config.toml
d_expert = 48
shared_expert_gate = true
n_kv_head = 4
norm = "rmsnorm"
init_std_o = 0.00386
schedule = "cos"
Below are experts of layer 13 (counted from 0) of a mixture-of-experts language model. Rows are named router (the router's row for the expert), down (a neuron's output weights, with its number) and show model dimensions 0-255. Each number is 500 + 25 x the weight over its row's rms, rounded and kept within 0 to 999. Numbers have three digits each.
Before each expert's rows: a language model's description of what the expert responds to. This comes from a sample of Wikipedia text that the model never trained on.

# expert 10
What it handles: Periods and parentheses
router:497535531517539486560504518480469487492505471511551473502528539498503529463494518507543569466511512494494493476534516466518527523517479474507502500521531480475499499515483539477492514538528532537497478487478469467471480538497498507518553491507473462469498496550479480489437475501536499518522519506550488493493456525494558469539510484502506508503525524506414505499506508483538498491513460509517528473476508508469504515481494501477511518461524481459440497506509480490498473500477507532499485485480498490465513537464531548480471496523551513478476480527491517494482503496490562523471509527525486473495511504520472506475486495480518490501487482503522506455477499480531527522521495521471480479513511454504511523463496511488549513474493495462468457499471483505522446496457490
down0:479516518497506502494460520543495491486525473501458521514474524543479508484488573496526504481529458502490518511544455511474497511517516498496510515496502511488460466525456491494518475477462517527485505487505471501489515513533522526522500504491442499509520436539489491470473538488501521542554527508505440513509529490525479508507492528502459492477512522481499502473476488497534502508525534478465508459512523470490482466522506534514529481530528534493488515530525525476533576516545526518484482470512514528490535523439503527511536466496506446536496524481471513517531513508480480459478528463508512505466472480552493478537499463483504518501521526526522528484474483509506512474488483504500514530479513503518466497511445506508481483476504514559475470518473442511495525521520485
down1:488518487472478515511502482527507495549523549504498435538501521502489492415474490511464473524498483469503474496471512476532523499513519481494491457497504486532472497490452467495514488473518532458535459484512538510501512508472525511523489525507472516496524510491481478488543479465478489480486522471484468478479540473508488501461488484472527474475493480489503503466497527480495500533476502475515530535498483494546457510479486526479526453511529494494520494486520497527484527480504452511483525480476502471485542474491508487487516478482527476505521468496502493469499555532488447522550476487518469470466516495483504513518477475554491475550538492496482551534520506480461485527502487538506525544456520491515468485474451461491470531557494504539525457506470511519493530494508477
down2:531457518503515461499509501486508472425523501458517500475489546448476455424523530526482483498510497513500473536471503464484490447483460532473537489516501492508489455501486503484499475521525531474529490495485511500485475509505506535493522515448499506546482502530448524495493497500550502502444478534503474535511468494502503511477530532500511500460495470488466471470525471457518496466499482498485483463498493531521499496469470509524474512520498482527469534504479498484476478475532492579504526558450482482507487518530472512465481514512499461531507505500516476518507448524462533497498440477502494495514525496517496475506482496513465469454470482530469492516487466542484493512518484500461477473486507483502516461489506480542472504507495518492514513484482506487455512489509524
down3:499490527472453520506507461501526490503486494519476469473509471528522501490500482483529496517509502538522521481481514519467505476503534520519495508502471490512480522480490501475466489441483469438450507496437518491479540473538489534553470511521525503488513496547492520500486481465531497478445505517484467540486466510505484475512524490506460498506502508499516490536523483480477542455514506491494501510506502493484517489481529535539532503466496518465491481474473479556493483501483481437540556521507492553471533479558462445473500476498493529477508484477532501427456500483492484485461501503518483477489468472515493523458502446510468501528520486482454462494465455461510489491522528529477526486519481534497471492511516485526521477463510522516498499480522506499506507513508505
down4:491509471480488500524537482516533494519465505468476490540501443501526545507501513497514442520497487491490448429503529501508509508510479510547496472474526516531459485492500510518530481557500500496495487467488458532515476547489490466450482522536492506463498500473475536500508456536475485480513472488473509519460493482523485520477470493499501531506538515492471502485532521487526506531474491504457518467532544508506538450514533493531489540486514526514487492516520535454463511524478477497511509484532538494524451516488491509508501451480476490489510500461490495464487520509502491505509507476504488539499501534462482483508532504520456482526535476486463479446531505536533528540493503456482472496516509469516505508478517542499489555470461506461495502521545500519533477498500450
down5:488523486498488498514504494444486481472515511488479504546559471502506459514522450538474482533526468486506477487534459487500496517485502542527491461494519542533520492482476527455507509506509492507485452530500545509468489484492520470485484484528486489475482517515525490527483524487467539545457473492459511511518515513514517465483506508511456492480527500493463492493560540500532473491515448530489509482472508465516506529489482509511486507448528504527485516483512515510518488518470462503541472519468501506502514497497490558467480561529520471465534504471456453501461509510499509471468476459512519506511524493508472486463456498487533479507494501486510509534461467510461521485524506488473489488480540421496499477536521513501496482486496461461514484517504459552520472466490509
down6:466539471424513458457496510546466505503486493539534518509449477490473459542498461529484461510517516531474484468477510490477495492505516478520478468492498516509513496520497519516529451498520494454506471476520496500497517481475474452484536505497483512448494445506506465447478477512490520463516493488511483468487490495539498491475489455474481508486530486500459511516528490442494526482495515504495518453551481511495473462483494535506522458501504477520490479523490527536483502505499529540524505542469519472483516462483483517503498483529548537471530500541486445516497499504498512480527453508488498495485496528486474523507553499453508556529479490501492508491536537509518476530522477489493481460470508540492502524481528511512484536530501514517499499498498474523476542509510560
down7:470482529505524521481529476493522520499517562506517479472515483474520506515488511507493474480557507507484465481514494564522494512517476518494499529509526509476482501559533507484496494489545523510469546457486487489465503484498561491511441528527477497500505486470476482522532501486521484497502516486477501513479481505535496519508482528475478516510521509515474490456481506493512523472500476470478514521463534511468502493489479514440488548496492464471476526512501483527511510485492534432540460462486476463471496527486507458483470511484501515484492556455491501499521493502537474534471512466483452503527494517492520514479505506505517451487481472535505504499525459500512512490546426506475463510492517509475492493496478474503516506507532552537523460506500482504585455478495467
down8:522474508496501528475469502474521500543513529505493545520490510510504482470517481514509491486519491508486470533495488525474462520521503509455536527494498491503529492471498487526482515525509547456502512503528496478464510496505481481499511533520497479485485547471513491519488489540481520520504508486484545503524533502458489568490455498534503530503489467509510504477492573499498529492514502535525537509465407483504533470499467459526514482475447523483548513451501508488491482543492539498531511547518511476508511446518483530512497494497495508454503495514482532506519494528545517558493497504541494517503509434512479535520477508473494524494532551542432476480495483498503496500533457532470495480522496527472491498448504511508479488491521500528466519487528464489473523519494502
down9:485518542528546503477463512487525484495490494485519493478479508501446499446485480438509484507505510491473509478477516537507483475501520444536514473486515481504488504480494448511514513495515492465519504521480544486516546487487508512543465540497495534478484499502516477526540496484559524479488482497521504507488507490538469470504501493481475507461496543509503488505524480559501510484526491547487532500474504506482468485456476541512471528513467460460480485486495480546473521524426488464459480501503488509496468520528495442513520523499530488455509487525528487455459478476494559518545465540499532506513474547510514504487520515514504517512496487503501433528528532488482510535513502478532475507440508505485479497484508479503502510483526459515495489485479509469532548497472507
down10:502534506526485489486497449474489475469497484493555536514517475408525486569511506523490495504510566488509464494491453446493498519485529527498473503515467497444487496482523502458502528529512504525497495482514522490491480477518524482509559497477461468482493466458484524534531500466487473484478507511524486508481514474440547468496512505496515497509470455498495507490502490514479475513518518522473456488480504511523478530485465523514512507482517470534489479484483471483497463505482497519515481527537503496466492479535542502480530498499518501522497518496505545532558486541490527498498507516505494464497516501494484479486471472508524544489471527495529463512512468477490499468505543516514510507507524553487458449519530508467448452530505473558497495481527538517516485510508501
down11:466495513545508481454499477533505567506476446523503529498439495520542530519533494523486477490510486528548506491543503469505480494472473511499495569499452496515456506516508476470525512484475532527518489504487516480521462468518501535497493520531535474520454449446513490511462513487449478493475456538506496512539502533521505492490502516497501502469510499499528511520529445514522505532529535528543505484490519470507479466490474519499502520470489533466499546467507483485468489540498473543532477488449517522508484490465499525504488474502489508485512466493527489497463481507498509435474512507475516481526468464516475517496512541474494521508482460480499507530500472480500490504519511485529519510471516525526512504536533558527527472490512500500485509460490520507474486529507447
down12:554506465486538473529494478480521525497446488511496483546464486487529483555504551535527528493476480490464505488495487479486497509521479472483490470517513446460535514516504482470535541485495520536482520538535513495529513488520512459501547492531495545520520506520484507507488515490530533534498490525525517479476498510500514504505501509493513515519490491489479479494525503519502507492487491508498502511474508498520510533513493491483514522467481549542534482526506470504480468487499480519505496532505511493494496487469487570469529469511529523501515491533535454495528527526537456530516507490491437512445546529494477499526468508516483475437432465480503492482493479498474458544545522522517445534482514501506533497512522516511522490497484473560502542492525558462474501497505511
down13:473506548508457474491560500452526497482520478504477505500472482535475500449494501549480477488526488415485494547522486504485492466481484468505477506515484483492475493484500501502532496547512519467485506448498453464496513513526525456476558481544518503520485516518486481464498454480494526446545515499515528493513499464532493472511479464498490520473482531464481485497511476496443502454524478491502472500476518555506506499532456539501524484520489502537521480459473492512482477533504501494560486498523549498485447502506461470507494508451497494470451537505517497497531496480502498475469487555503499507497498496495472477482530495461495473506509538523516496504494468480536474490495530484448512490516485498499483526508437518500494471520494492500529510508506473528514486484489521
down14:502506535495519492493475504520524531513548498541520479498496517507476508632516518475518513481556510482481517510527507496482493471500496509505516500537512455532490486507477490499505483492502514499488458491527506516522502493496513493477464473527492493511491525504523477472489580526476474495461520514517486548484500507503496529502493518487505529459506504506503513528536497461542511474492460516501512480528523470534470442501508527495497521497524497510498492528501483522480473521499473468483524529511529470530518517492535487522526523510484459544517501530469496513498513520535538482515480472542504482525555484484487493526453490515513538495410513475511500485490465481540488510516494480497461487483498536527525504463497497506558512503483435491472494534486466467506497497558484
down15:508493504515490502480495463418493517506477509502549487508514478485527509450460490522543516471471501467542535470496461519481508503500505494475519445484503499495493542484477478487502512509451509507520479502520490441484481498529529456522499497496486497515509441463545497453493479481531510500445521481500489497507477510476506508503511480481476505500502480500522488483507490521530517507477521511511498470500523493507520488521438478447523523485461490503485511465491532518474514509537503486513505548510572504458509412484466528478516521507519500464532505525512523553523496506539508461547539523495532485476501490484496505514508517504473530485488503467492488474549482498467508526485487508529463509516507537455496490506499539509500541501530513538515492482530543527509487567515531
down16:488516490473520504488476526470462513555509521520494535516536510472532511589496497540530524496507470486521533517504464475465492519506493463448548513528493518513474507474524525474488520505544519525472549519523494479493478499481477468455507498515537475488508492493482501521522469483530513533522520483519521479471503490492467492452543489495487510492530490480485482472504456523480469452530488503451556502541499488503502496459515508495505479506497523475487508458497453487488510501529509497533534460516516498484474560481503479519539480518494523447462510476461481512465486534513506500524509503500495493462469522500512505469484519545536474500482484486500444534499542504504547540518495489488526494536472522500503513483517502576475523506540469477503476488466499506514496502508454
down17:526512539481459513521486501546461503542508505465470525467456539506475552544515531469472507499549504517526476506512481528532545509460541496469512474515514508501508532477515511437517499500464482479541493511497495513464500468507491533468489455469522527478473486495487488495504529514491491505504509538503512522458512544514480512440464502473516497530498475513534522555479505465497514495490499515499502482507460474476547484478487552511482495532481483506574463502481535487475516506512446526492517500505502536545489481514530491491488471501494494491488507483502494466499497481535538523496496495505494532447452505570497523516481461523524548520485487464483522471512519488509517474493479526523499518553479506492498496488515478525475474500490545457482485482509490471552491475507502
down18:511484538515509517523471480491485518504487505532508479503507468471534505554498532484491474453488509511484484507484495465524462519501555532494505516511544457513488548520540492501495493519470518519516523472481527540490465436466551533498485491521492482476502479512494523464494530480508497501499508519478529499526517469518512543494517544494503514536474526501491466478479517481502522470505484509528447489494511473489512482492495488458457501493453478515480540477466467486529495438477482503492481503495476508483489482486514511494523450498503509481525491496472534543499535515474474534495523495506485558514481463468480515515484480477496474489507447536497512511494517488497529477554475526521532489476484550471500523526480467485475467455566496453530501477476521481592514502492488
down19:490461507471526480549499452538512530507483477503530496517501511467550448511505521459487507530482486482494521502525515501525533521505566481516496549502486524472488460509484482453479529528519475494482490516501534507508506488485490500485497518516527498485490525473496482544494505438480515498504456523520464487503524465456479466479510484497528478465505465459460511483504479521522500464491424517524506528506525493449470497541484496484469533556522478530515514529550465509516534519490509505539494522499496507499504532471551473496513544531502532494503511462519524495487501497552493512497479499488481495491494463528495513462486497536533478472454488494502548478515557537477514524499496536491496519430453512517477495493486494516507482486487510512526549530518517520477512534491502
down20:455497459502545483481477533474470486486530504503506537506483452456479489563535483515512503520499525548511526487534544522499500530509419541465490499501483497480542524474518508461485481523505545488486510478485544513497492516471466510494471523473513510511517471506493504492457507518525485479493518528510479538487497477483496503512496540506508499444481513524504528508503476538521524465505484509509481494499497543497489480511497469536510455541465532492539434483525482477485512514503501470535531527448482538495497472493482490434488523518494498496470481529514520449463479494520454503525473499499532497495514561486453463496459482471498512470477473518486486501514505497500496504499500512512528495505518512506483456509530509495452500445516497451509504538496490495518506562475473
down21:472500484512490520506538526481504476476495463508481528469480517486480518517562482456498464503466476511540525511483499492510493488530507493544497509499504512468495532542525499518476495511496499545487539508485520516470484450504532491497481470500473532505489520471506519459506452494479465524481543482473483522479457500482514522503488494523493525468499474510506520510529505513509550482531475493492525512530456518501553495494543498518515464478524490515487476524461494487489558524546535494510522506500488549496477506510542501512491546487484503552545492487486517474520488515501470506467449532536517508517464435531463512524532487556535482468504495477521528497466492496482505520489520491570508521497481516487459507511465494521449573477554501509506508482491480463475486479465512
down22:489489482520462533500494481487529518537503455511498530528460467491478459505516529503529504459505497527488530495452454493429451513535441530511474460488517533485538499501473554488519512429520475486493514480536485531497492503517459522491514503484522483524460466493519473480485503500494467480513489518497542471504496509520485502469486435491470484477485501518520494499487526477513490494498517486540532509500495487520543485483471482497484533488502492525452506480479499514487532494471505518513442511508485499507502521504484509506512489456563534482479513530485556488526509481492528482478484470517492505496463490532528497458496519499458454499504470530511479494498468516540483491535542491509487496486487472491483488459527451537452526490534494509446474460513482529525501512451526
down23:540460533479514480501477465468466522530464492523515496491532544501484492505498534488453532487518499495511516519520455500462482491483497501542517508515515482498506477481547444506484490524531511538451530478488531465473540517513547502560472487525538476501493527542518477478509515524483467498455468538475494481460507466475461519514522515474501483531524505519520475500481462521491514525435510495489513526503439522462482477475493495504525540503493476517513527497509467488500508507519484470528531491451516520500495493466469484453492530506503527523512488533509496529504463502474509481508535511500548542494430459474479510480543474499514530495471482531505456531516469519508489510505440482503501487515520508467498524505509543497528455485507485519491451477505501501467494472501496
down24:511486507497495495503517499524535459485497510585488493499528512502473497537468491502484510476460542539476512542474477471493524452487516520549474477524475506523506542493519508506502514476505497534471513489535510491462519534526484521501523469483499497495492528533468471547425461493471500471479518497542535551532476528499512458516483499493515469445508493466447501526521536490493457492492474510470456475485504472513506535482525516516452506487536494463505519474529507504495541530529539503473510484508488553523494514495477497529479502463508515489566487440493524514524522488479526491532497490484529519477503489470511515483474516511508495512485449518521482547514495461480517483502480520483468477517494483514505518517472512489545464474486504528483511506479487510548461457521486
down25:533487473528502510479503515527521478505479442468503475498547501539514535505493518476489467490478470509504466470490484482525521469535512517526520541489508496525534459472521510506544528497481487474527491483506416526528499489482452512508497532448507484486495527518524506547492479458484499455508472483537470470564522516477469495493497508500495477503491533540502523458529468521512483521507497553501516507465528487472502514495518449473499491495492514508492544503524487471513471493541527489519488484473488496492480467476495493486549500481489496494536551513461458507472513505519478552477484473535516476523504492503523481518496515473541486520508510493510563522553533511494477502500483581494521528428465506473497527491483474509539470527484483501494487482505497490532495507494508
down26:512522439511456520475511511507536491522531501483479483505495507467507504489501464518490513482487493505458473543509522530502501490498474540476508547514484530526561512497491453494467454501510473434506513474521512467495539480497498477496511478535467461507510486515515500475517524476524492504467501472509517480517477470473457490491462548530480515441533495479495523484505552501488503503521468496492538503519489541541468519474514494478486562506528513533496513523509513499495538460492484522517466443499501479488545447486474507553525516454507479465470508487482495507507492447523525538479487512546491492517510529490529516480491497493502469520487504442496521499538524475476511474533517529522448468481519485514503486538499539480519515466471520470501481492493455502448532518504488
down27:446526449491505508501531515501443489510529496484540494503475484508495531475493481549508470457489529529556503455456460521502539522518493530522503463495525500482514509482475476468532492521518526507516499499487530514494512505471536472525491547437498540461505505519528497472505508509459467537520519527499480508484496457488499488491521507462482529468503480500478495496530511517489469485490493486489506486490475498571544486495505487476553499515456489501550525500496495480496509525547522531509490457501494484486520494522545510521496537498468498524521514499496514485459532526510483546491526502489530464487515517458473523459521503476486549504514442472478474522506500461505516480529516532488493501524484544490552522467499506514477492528517500514494516463512527428510467518507555
down28:479476474518495523487470484498529554517490504502506449542523485505482492463528488474505496508451510492468506548482513486467476501519528516524510480477549511541489469502495482564451512468525491516516476506527488511487515487466531473538454518524483510540483511494498513497494521490466536514513503519547476455506521517481475506514468491502465470461500522552520499463479519457502470506500580530452526504515479460490473479504509529506515508501505493505486547498549481500466515477520461523524540460493442505486500499503478482463520449456533484464526497494488475536502492540501483489512506539524481468459457466505499549547488526504464544515514501496526505494498524487494520479470484508459478479457484517518517509525499510475485494529513481486483474515495470506462522517497510
down29:456514503521488524505491538504507484466489468500483480470494492534511484536512480509433507495520503491520525491520480445515514497501527501500529502483487471491523518519509501530464480501490506478442452528509490473512494476481524462481496514481534499504490496500475508475568481504519504487490495471500516446467518551479494505516493493534537448497506510491537496492478489512488510517488537478453501519493535530484485501481491460478508459485491492500521483492481528504485482463537513496500499482541508455479529494497521532581511459492486513532468479483466491533485484466478447551517512521496503520551444484527531503489445465547544468510474492505517499523485482506507481526484477480538448476475527529502486507526525536470495520532494483527536429508530520475498453491508500
down30:501484519489472453493472510511521480443497504459468488508490523538499456494497558526487516476489502477488491544518516537528507468470475497490522529491517498518502498486517478529534524505432507519490486489514556489484499505488459525504474535503493527457542519472528481506495485494495494513489494480533523517511457510513489490477519506447485513505521505458518501499532486482479510454506497455554533535464501482545510549551505553534452503486479505495489474500472481467466517502489461464514536492522493479517494560494483492449479512495515510479488461461460510528497471496505472498499482560497458493518515514523495512548496557483505502525494517530465499467472483524491535534525537501527507497496523519456505516513528519507510457527489527518469472503505527476489449486539503
down31:513504508469516493496483497530486505473509517510492511470478460497487510575530535496449487470495487453480525469544458484492456447471484532538519484505474468487528521521505472507507490505554512523497512493524482522529520461547480497519492558519487508495499521452490469468520469490493477494553511500444526499505497512483508515497490536457504505465486477519501493548551465485512542507454533514500509481558500486494475515507468535475513514477482475497490506462523543467555528457503476486531471489513468486507460493505502535523528516476478532504445529515518466503479501460481501512479500496510484479499482494540512479481558511489494511514490506534507484497522512482482527493534505464504518480499514539510501564491484505497487481509558490538480505497527513533521538517459483
down32:503526502495465495520485528521498518484502462489536499511481520531509503446524504499516494467483503441521494508478481549546496559502468451504545533490490491479535508494526513499520476524475491489531486485508502514503508486520491542496523516525462510537537516535547489489493549502532506464500482516467483503507518496475521499525526475515490480476509485495519537534523488470479548520507512494455501487520484534532497552503495491500542501480479514491487490523496517549513445521485527510542462534513541485502460479496499525509495469463501488527491469493524516509503482444504524518474490523511525500523478489502514514492541533507559463474548477523533529544504502505473509512514518536505492475499581508506533455507461494480525503514479541496448496512489538483464469541561488
down33:484496480519496416475558490500470487515510468456452513471457499479525489509492493530512485488471571504498528511504507473477487511496478494526514498541540513450469482491538515483464479453486482448466454494508494477487486499504503504476508512483495480500476519462512485530510500497475509472531484498479517523492498489458475524490505506460487501470521509488519528474494495568493487503476498475501491474499489513491514499509550516477449511486532507507512496448525513505532495510517507496457501516494496497516509473491552547474532504500515506527474490448447529472531528512452519544493524514501488524457493459491532482436511515469515471479465470479534503490472514540544480503528529501476543517489491456498481477478479523517483498488536513525538503512470554500481466486526482
down34:483490532469508516553485508501504483490494518541469494460454525488504528431470478519477460501495490523482566514474493560521490526478469558496494486464503495487478472486523497467510472482498554489507468515509537494510467460504536484480471440528533479537475508464481501499502506464511471511475469503499480446462482525526516466504505525464497467527511506520475509518488514481528472508506495538521495518481501507471435529507503507512497446513488498507506494463490490484500527480460447502457483484545498523521504506518515517507488498480468486476478501492528515489495504526483499507536513498532539485472493518464530507497518496456471491468537483552502470514519520520500520543541493556502542508573495471500469538473488467496490491486483490510504490518505486552496500526472498
down35:501497492503479522515540524518476513523490518476530472485477529487464505473477473530507500501486508499509524527530497491492471476496481484537539502472498515492540488533516491482454480489498495499528487508503526472501499531533457483515480515496487481475462475526492518459512471466557553488477521495475500512526492496473476521499466477491493543493510537516474480489480486460508503515539508514509474549542468447519512463477521481489510489476494489489488530492495522555551540507492501492538517427542475485491559501499535478511476497509550524509497495514476484468502522514503483515457505474493460508513479505515520464465473533512482511504507500476541534511493457488517457500495489530472489470458462458520470494459491537475509556508531521480484480465488507519532512456548575
down36:476502514438509531491490511488482496507472493496478471511497519492431461510514503486502520524506486513530462498487509494474480490474504493475555536536525481549513472503503511494526495470501497523552507489494472488525524552502476487538508537471471510518528534474499532522546485479516521511508469485476509487486483469512475480469514495515477452489518469541499469489512459506490499485497528508506489546480510505530460487529566502483499541454482485510529518515485505512556509523485492491514480468464511512487525472498565496511450511469525444491482464467498487504478478484445481507495526542515547497467499527500458508479508512507472523531509484473543497498481469505503511452457476492534513469506492502484499462522493488481496460547484525514440474543518457454483496523512486
down37:517498456492523526530511535480490533470503501496560497502515514547537496472514442437485441510510484562493469504492496470473537500510537494496522518534551521480509501490495528520584520460515498552534490480517483492509520492478505479512502529522502493501456478520477490509467523522515460495509520507483488480469502469506459495525506493444553522506526523526488510528462516505493478497477486491513438479492516508488464475495518498486453455514476499461468497519494512491529490479500543501457508513466491530493520474495464465468516504509521499508519550486504472485507487509506518488524490485464476497479497470525511488459499505511484479492479493528456508451515455552494509446495522505486486535473534491484472486467532505473473465505471542492505459480523510509479476482495521
down38:462518508508469516516550488491486467520484539502502452496492505446488515520480496498461512506500489519538521478492473524502506543498501507536459508508516507513418524517473470482489498495496512522457495520535506495457509519488512490472455473503492534489470459507476501507548539498469532479479450466519505501477534494488517468529530502519496464494499531534524458502460516475517493449477479471499478506494480463527502483510472495464493525484540485503499509503525490460510538539518504524498543477435517475523518506505476499530510475494513483486531500494498482523432528504508461482543508487501531512512526525531527487448551509489534475496497521504490522506511554483528545443511491455465525533512501508463528494500499474503459480531500484558483509525512500511537529514479490
down39:539514469485506515465545481482496514497480511506492525521519481543515526474542509503511539492462494537565539501506480485497507486468475457522502495529481510479522493485497537491521526475514510536536487452492500473507480473489475466506509484501504450503504502525528477508492536530501486511497487485503490469442511518496551500502571485503479519500519462544509487462438523508520490450494494493484461534506490513514476511493522472498474492525541491521519522523456491528563502503478487516496499541489546464531503470557485479479537470502471502502511442513502527492533494517514534482503501498507506480491496533547450499504467536477486464469499496476499540499505473497542491494521537497506456528497535531534462491528498511498484488528506484471434464489541485506460473506506477
down40:509478524470518504527458518507478487506495457465531475493517498511496523518504516478525513543503464505512539514454500534479499481497494449528503479483522505531504492468503518456527522492457517489526473459512471503473465532484518484540524506509494478482478454493499519513482496490515467497530468486517491469528466500520514483563501526523479497496484498465532535531546458499542539520516495468559497542470552508478505478468537482470480532445536476542513528508502547511498431490485494494474504466478501517527498528524517478511522498489456515505482476489502475528486487539478472470492482529497520507456512519515477457501485507521548542490485538476498480488527532526518509503449525508494514507560472470518496501530516534514528531515506501497519493501473526453495463507462472
down41:495541523477518445504470535523494502530500524528498473524492526529462508528463484489529492500483521527501500491538486502532529503496447512497533447478495481489485539470487498524474461462513474511522482445473503504513485526565508492476485529535526471508495484489455509482502522516497560536490521527502462522457556491491490490497523505517476532516489491505479520525461497467512496466528505499503444498487500515518471486525490498529482524510477503517493498525438519538530465462527514512472503521522502518524502530472476463467507481474483538499467501519496501490548497484472468482514458553478503539498553504481476483529488480501516491514544510487484537465560480498494511494566493499522495496476501563510511515512461530526475522527530481471498546510491527491472502471505495
down42:491545461486509518473528475472500483529528489514527512523464509490524474518507506549525514508508504463501491517531536490473455506522489474476486490511476543505514510512475513554526518527468473484494485484511486466496523522504519532491487523504501556494447500531515459530458482496506506488489486512506519529528484501523512520485511470506500489510513562518495500522555481481481463517476508525544553532514519520544534492504506521456476521525515501474507484493496517530522485458500481472466509483508509507486519540505518480511500547544496514504462562512515467507511441523504500549504478461528475475501529510567501480487515522505522488515466495446519489542476549512535505510535548512433473516472519515490472475506543495499488538500465501459527486490524461507470486486503524
down43:535524501522466531501478471515490515514550530527513478495470465492473509493532490500522496502501499520505542528514515505492493508558520482511510470530545499504489511554548491528467470513484472470486489503560472522500512503482512479559472500526470513502521480544467545466492496503511439468504500494500436457495549500466476510493508499496519518520514513526511513490520530545520483508500556518495504481510533502535469503523507555523586549473502454499472494502492477502481511481507469520504530435509479521479511501475503511546472495511522501521483496490494520503547470495473503476540494523506444492526501520513505519533478490476509496502481488475476497487525484512487488482472521530531458535494498507527467451525497537539478484510520450500513483519512516505483506487561491
down44:528487539503509484491514524501524522514513467507482478505519508483497529609495499568483503507494461542488500499520475486481464498477499516485519494487511504539520514456525498494489528523519525496483539498480552487451501510506511517523536495529455527497517489447479478504478544507501525507492492521514543534498518497508471481542491520499475496477485512500479474472528468466511479504498568486470482483439523491524484512506484503557474471491506521496459472523498459503455512480515502545477476512473490509520508490505518500493494509473516447454491514480509476479478506495536521496450480454477521493487486454498458453489503466505484512500454461502474459505478516467487512503514472499495501470482491480525475445549495467477502477483540469503538471466521490479490476481453500
down45:519475478481507526506496489489530522462512462510499515494435478473472448499488486519470537475501466480488513478495484490444518512543508538519491482528535508528458487524484503487491462524554475518514470507475536477513493505454531510528491486519531497484500489531500496492542476529525516478443488480482526510547489500542463509564499470525534495522507510566509523486468535525524490468515465504503502518465508506485521475483531501523483528476494494520459497506499485535494487477469476512489516509495504502488543505483491507512489532490530497478449513574515482480485508517490496521505433511487482480481473496476509490474497492495485489527506438513545479516469474455501484499501556503444493513577559488480472506505498491477541474513527494479492484470499494497514515463506511
down46:504516501478518511544509479528546492504513471523515524461471520493503475547439492511539510486518486498500543500502461519466535500489508462508512513512505487507553484491471509465521471533510454496445510503511516506481494510545477493477499489528463485471549482508496496481505545494466489459503477460505505493511526515530513535495523499456513536509449558496475478483507471481525471526502481493464527447520540515483509521508471482494487539542527507492520496547524477474506522478493513520511522500492477529491510504467475529522454492508486521504509471505517508516484522477520533475517510476482552485497477538503510517521535519473512560484508488527468516493477504494484477520495497486535504498477504497476524520494551504546544430495454455516550478459465523534527516460530477
down47:477482508467501563529504503501464473499491477469492495541487483554489472459498473505469484479532487543529526471490460497490471462525498526504525511487466470504541504479464488483471503493442490489481527492455464538510486483515496490442519449490497512482555534490481486483484524507512500518459470487513508500487510488533491469513523496473517487495480517479544457504478542531521536553482503507543537535490488469439540521475521508475497519470470487517530481524515510452485491495480486524473550485474453517531548476523486531522505474523552513515470489496526538473510553472487516515480511496468488480503505508486541440505485486495459453506517537496475498493506499493522498499511523481476481518514440519530506525509496536509508474449489519492485485512495487487503497487488501